{"experts_per_token": 4, "d_expert": 96, "d_shared_expert": 128, "activation": "swiglu", "norm_place": "pre", "norm_eps": 1e-05, "rope_fraction": 1.0, "tie_embeddings": false, "beta1": 0.93, "final_lr_fraction": 0.05, "batch_tokens": 131072, "z_loss": 1e-05, "train_tokens": 468800000, "dataset": "wikipedia_en"}
Below are experts of layer 3 (counted from 0) of a mixture-of-experts language model. Rows are named router (the router's row for the expert), gate (a neuron's input weights, with its number), up (a neuron's input weights, with its number) and show model dimensions 0-191. Each number is 128 + 24 x the weight over its row's rms, rounded and kept within 0 to 255.
After each expert's rows: "gets" lists some tokens that make up at least twice as much of what it gets as of all text. This comes from a sample of Wikipedia text that the model never trained on. Tokens count by the router's weight.

# expert 7
router [140 132 125  71 153 135 150 126  76 149 138 163 147 140 115 125 153 119 102 147  99 135 138 101 119 119 134 128 154 114 119 124  86 142 100 141 146 122  80 131 101 164 140 116 185 134 151 155 104 109 119 132  99 116 131 125 104 136 124 138 168 142 111 177 149 121 132 117  68 154 104 134 120 102  91 150 105  99 137 148 160 172 126 140 129 134 119 124 127 133 129  76 127 133 129 140 109 174 153 104 134 151 126 106  94 118  90 149 141 104  92  95 118 143 131 110 165 114 174 111 143 142 136  96 139 149 118  69 154 105 136  90  80 116 150 168 111 105 141 123 112 148 178 142 115 125 145 147 149  98 138 125 127 103 139  95 127 121 151 137 168 126 134  92 140 128 178 107 106 111  81 104 147 143 144 137 147  77 136 132 113 111  70  71 121 135 104 123 125 140 139 156]
gate0 [119 134 151 100 125 138 122 129 127 154 113 158 147 123 102 136 107 147 166 135  76 132 149 125 120 161 140 114 165 120 112 125 135 151 144 102 112 126 182 129  96 136 123 112 150 122  45 120 102 129 154 127 161 141 137 144 140 140 162 167 156 129 101 140  80 141 127 140 130 111 109 128 147 155 167 114 148 102 194 176 125  99 140 112 133 102 134 145 116 181 132 127 140  89 122 159 114 146 131  91 131 157 170 130 133  78 112 136 137 133 157 156 126 133 143 125 141 107 155 127 114 158 117 105 161 137 117 112 103 152  89 140 114 126 104  93 131 103 120 122  82 111 194 100 132 107 123 138 109 115 133 194 123  79  98  97 175 120 135 111 117 133 143 162 120 152 159 135 119 129 131 106  87  95 122 142 158 145 167 129 128 136 120 130 134  71 118 113 163 147 114 127]
up0 [111 143 164 189  93 125 146 147 159 114 145 124 137 108 153 135  95  60 113 161 164 133 134 162 152 136 129 151 129 130 138  93 108 128 108 101 134 148  58  95 122 129 163 101  97 157 132 155 144 127 110 127 117 113 101  76 135 112 102  93  87 123 169 100 132 131 180 127 107 107 187 118 125  97 101 173 135  97 109 139 121 173  91  90 169 129 121  84 107 159 126 134 142 145 106 160 112 136 157 149 171 105  85 138 160 132 148 117 154  88 131 105 120 122 121 149 137 155 131 131 120 144 150 154 126 121 139 133 137  89 112 114 152 141 110 126 137 139 160 136 179 146 108 112 121 141 144 129 144 171 115  64 149 140 158 119 135 157 143 116 107 117 125 113 134  97 140 140 149 173 146  94 127 104 125 120 144 127 149 113 141 120 129 115 147 134 124 127 118  98 148 140]
gets: " ", "-", "\n", ":", " •", "–"

# expert 13
router [153 165 127 138 122 156 114 126 124  83 100  99 170  72 111 109 126 149 115 125 127 161 125 165 142 112 140 151 104 126 145 118 164 131 133 109 114 141 117 126 133 126 159 134  88 135 172 137 149  93 128  88 150 128 124 136 159 104 187 154 193 140 151 156 111 142 141 151 150 158 160 113 137 136 128 137 109 109 132 110 111 103 128 120 114 175 126 160 154 132 142 140 150 147 109 103 158 126 115 123 130  84 101  89  68 128 126 121 150 138 111 129  72 114 142 113 121 128 148 149 127 122 127 130  99 119 127 123 153 111 120 114  93 145 151 175 138 153 112 142 124  80 134 124 129 167 155 111 120 127 136 118 119 137  98 115 108 165 167 187 120 110 120 145 107  87 112 167 147 137 147 145 130 137 149  86 116 198 136 138 100 115 132  68 103 151 181 159 130 134 103 114]
gate0 [115 152 119 108 124 134 106 117 131 109 176 121 145 128 126 102 140  97 150 138 135 101  90 164 124 130  97 160 114 112 198  98 151  93 184 131 118 121 126 107  99 121 145 113  89 153 147 116 156 143 111 140 119 136 146 173 168 126  79 139  99 144 112  88 106 126 151  78 128 137 110 127 161 115 123 124 124  98 162 149 148 128  89 139  97 112 155 116 179 120 119 139  86 135 114 141 152 121 141 144 158 119 174 144 143 124 128 111 104 166 136 101  99  96  92  88 123 127  93 153 127 123 137 141 150  90 135  98 133 104 150 160 123 173 126 115 118 143 138 159 130 140  78 150 123  65 130 120  74 141 138 126 109 176 138  87 140 150 100 127 134 120 134 147 145 132 129 130 112  87 143 158  89 160 133 103 128  94 150 129 116 119 128 146  95 148 105  79 132 156 120 130]
up0 [126 160 117 112 129 110  97 124 136  96 111 127 106 164 131 132 137 136 145 149 124 111 158 143 117 113 121 149 104 145 155 128 141  88 150 115 153 125 131 111 116 111 174 133 106 151  86 141 117 110 106 119 158 131 166 160 124 133  95 123 127 109 125 123  99 111 111  83 113 149 121 127 179 125 112 154  97 101 151 169 148 122 103 162 105 128 108 117 165 132  92 164 122 109  79 157 138 122 133 109 165 119 152 159 107 144 120 160 132 133 187 150 101 108  99 109 188 140  98 152 147 158 136 176 152  84 131 121 112 142 151 125 149 157 142 121  79 111 104 157 133 167 136 138 121 110 139 101 105 141 145  99 136 144 157 120 124 125  39 105 148 114 126 152 144 188 103 121 136 154 114 116  95 180 135 112 180 124 150 113 120 107 119 153 139 150 137  98 145 149 134 153]
gets: " the", " in", " a", " on", "==", " at"

# expert 2
router [162 118 136 113 121 120 116 125 115  79  62 114 128 127 129  94 108 138 104  46 146 134 153 120 119 137 135 129 163 100  85 115 135 101 146 136 118 138 112 130 158 125 184 128 101 115 129 132 124 119 127 125 119 119 143 173 101  99 122 164 121 124 154  92 133 149 117 122 159 144 144 129 109 135 128 143 107 111 110 131 126 119 142  46 128 171 122 127 114 112 132 136 136 125  78  97 160 122 110 153 127 118 152 119 153 125 119 127 134 117 165 124  85 130  90  87 112 117 173 143 109 108 136 140 116  85 125 121 127 150 125 113  94 100 142 151 153 117  98 117 118  54 113 136 102 160 122 138 137 116 128 183 139 147 134 129 132 203 127  82 122 101 173 145 120 135 101 123 138 155 123 110 155 129  98  94 114 154 122 178 143 125  97 125 131 126 127 181 142  99 139 110]
gate0 [142 116 169 153 144 116 135 153 119 120 150 124 134 104 145 132 133 149 158 176 149 151 140 120 147 160 153 117 108 153 156 128 105 128 125 129 116 100 135 137 133 139 152 141 162 128 120 147 177 109 131 195 128 101  69 150 115 140 121 130  80  99 124  93 192 148 117 121 170 116 121 150 119 150 122 135 130 144 131 119 139 143 138 146 140 160 156 144 125 158  95 159 110 102 133 120 104 146 126 101 147  89 125 144 162 120 103 150 124 132 140  93 147 139  97 122  90 122  75 120 118 134 159 152 166  98 113 117  99 156 104 114 115 121 155  91  91 124 133 105 121 100 122 173 122 133  55 148 124  89 139 153 118 117 140 152  80 124 141 130  78 124 116  96  86 182 121 178 131 142 161 124 156 148 125 125 126 161  99 107 119 135 118 119 107 124 131  73 105  89 124 126]
up0 [124 116 136 106 132 138 123 127 141 181  96 137 102  93 139 157 159 110  96 164 112 121 121 153  98 130 103 120 107 177 122 136 138  96 121 119 138 117 130 115 133 136  68 123 120  69 103  92 106 157 127  96 125 162 162 129 128 124 130 120  82 130 181 140 120 115 138 113 139 106  92 122 140 155 115 119 113 133 104 147 136 134 143  75 113  73 131 128 137 118 123 125 162 163  64 112 120 109 146 161 125 137 139 144 141 122 109 125 116 123 145 173 174 119 127 155 103 146 158 121 128  80 136  83 156 158 176 108 127 145 140 149 102 157 138 118 130 146 174 161 173 149  87 102 101  98  94 156 129 113 107 114  88 153 128 132 158  86 126 121 130 141 117 114 147 143 152  90 144 137 147 143 122  79 129 116 138 120 162  83 120 132 129 130 154 143 156 120 130 144 180 105]
gets: " of", " in", " to", " with", " for", " from"

# expert 30
router [143 157 139 140 115 112 163 119  73 142 143 109 109 166 107 142 129 126 189 122 120 145 111 105 135 130  91 115 117 108 140 147  87 127 161 102 118 137 137 137 108 146 132 137  90  70 174 139 137 160 170 168 163 108 129 160 167 159 104  86 118 134  99 127 153 147 170 105 119 177 147 132 138 113 120 142 138 128 107  98 150 104  98 157 136 109 161 128 185 136 135 117 113 146 141 171 137 123 115 144 152 155 147 141  78 129 153 134 125  98 119 156 128 123 105 145 147 134 152 119 148 114 144 102 129 154  90 156 129 118 138  77 186 130 168 157 147 129 126 112  91 134 109 139 149  96 107 130 118 164 104 102 139 138 139 160 122 140 102 121 130 104 144 148 153 156 114 141 160 147 138 130 129 162  97 167 132 165 151 115 154 133 157 125 148 132 141 129 121 187 114 180]
gate0 [100 120  94 132 154  90 132 148 142 149 105 168  93 135 142 229 133 137 147 140 127 140 123  89 138 152 163 156  93 129 119 135 139 144 101 127 101 135 124  71 145 149 172 132 133 142  71 124 169 120 142  82 136 132 122 129 128 131 113 145  99 152  97 141 119 132 110 135 103 110 147 155 142 112 117 118 139 136 177 123 140 163 122 135 101 122 144 149 152 119 142 138  94  97 117 154 140 126 104  85 135 109 152  96 132 157 141 175  83 129 106 126 114 140 148 128 111 145 123 138 127 141 154 177 134 120 131 122 154 172 116 119 129 129 132 144 109 104 103 132 125 129 120  86 131 134 203 115 122 175 156  75 130 125  87 138 148 124 122 101 145 164 136 156 179 158 128 130 155  94 150  72 151 144 118 172 144 147 125 117 139 118 115 157 105 136 120 113 108 118 138 120]
up0 [119 138 150 181 104 151 117 150 109 123  75 126  98  95 127 162 132 119 118 134 129 140  88 154 164 119 128 147 138 141 136 145 162 111  96  74 132 170 155  96 158  83 118 156 144 108 116 148 120  82 139 126 139 128 137 162 154 142 137 134 115 134 127 136 111 142 135 139 151 135  80 129 156 140  88 151 165 144 140  92 133 126 137 171  78 139 166 136 166 108 105 133  90 113  92 118 121 132 126 121 148 120 125 150 140 113 119 182 114 162 127 114 116 150 124  98 116 105 118 131 150 100 126 134 141 141 132 148 119 134 105 102  79 116 145 126 139 164 119 142 113 112 139 142 113 121 152  95  73 157 151 104 171 143 132 123 102  84 123  84 140 142 159 153 171 124 124 153 103 117 126 151  71 143 160 140 152 144 103 182 146  94 129 101 138 156 151 149 131  98  76 156]
gets: " ", " (", " |\n", "\n", " \"", "/"

# expert 8
router [148 137 123 125 136 154 137 121 107 128 154 186 153 150 130 112 146 118 157 146 142 163 126  85 158 123 142 113 139 125 118 131  81 110 126 169 159 153  87 110 104 116 120 102 102 123 140 165 113 131 138 139 139 106 157 143 111 153 119 146 157 122  97 120  91 123 131 124 130 115 111 147 154 122  94 158 140 209 114 128 130 146 111 141 126 124 117 118  96  41 121  63 148 146 119 114 161 136 117 172 111 142 163 125 145 170 115 141 140 138 124 156 130 119 168 156 121 123 113 125 132 134 124  97 140 152 144 102 145 119 138 118 160 113 113 154 106 104 161  95 129 105  97 172  84 139 109 128 102 127 156 107 102 150 145  83 128  86 137 102 121 127 111 113 127 122 153 101 107 122 140 158 167 136 143  74  93 144 149 138 132 124 124 139 110 111 102  86  92 115 197 141]
gate0 [129 129 140 160  99 123 115 169 164 122 158 149 146 120 122 114  82 140 101  92 165 104 117 129 119 118 133  87 120 154 122 144 125 112 143 174 125 104 101 130 143 137 157 107 148 121 141 152 107 125 120 112 126  48 145 152 121 117  88 156 161  83 133 156 149 119 162  94 112 148 113  64 134 131 138 189 142 137 118 116 146 200  85 120 149 131 114 124 111 125 113  88  98 142 116 121 124 120 145 139 144 113  89 119 106 167 132 111 111 103 143 119 154  68 120 142 169 126 160 116 141 198 133 148 132 121 149 112  94 177 124 124 133 137 158 105 152 145 101  84 138  97 107  74  75 133  93 103 104 130 126 150 137 133 139 132 150 115 158 118 100 113 144 131 128 117 108 127 140 152 145 132 155 138 127 129 146 114 121 132 147 130 111  86 117 149 133 119 126 118 128 165]
up0 [154 116 122  86 166 123 111  90 112 116 113 116 106 127 106 136 171 142 154 112 126 145 155 122 141 138 150 138 100 126 147 119 137 135 126 138 128 101 167 100 177 100 100 167 105  96 139 112 164 115 133 122 159 171 133 116 178 153 161 142 100 121 157 137  85 158 155 155 110 110 140 170 149 160 156 113 106 136 150 131 143 126 138 103 136 113 117 111 110 103 136 124 120 110 110 134 137 154 139 165  93 127 157 134 110 113 129 165 112 136 134 125 120 118 133 143 113 181  86 118 118  81 124  88 113 152 161  74 166 155 127 106  90  74 144 160  85 134 163 153 134 169 124 180 176 153 148 114 142 152 155 145 118 144 117 155 134 152  95  93 127 149 137  95 108 161 159 113 124  97 134 120  95 134 127 161 158 106 149 160 110 158 112 150 127  97 133 118 155 121 152 154]
gets: " ", "0", "–", "1", "2", "3"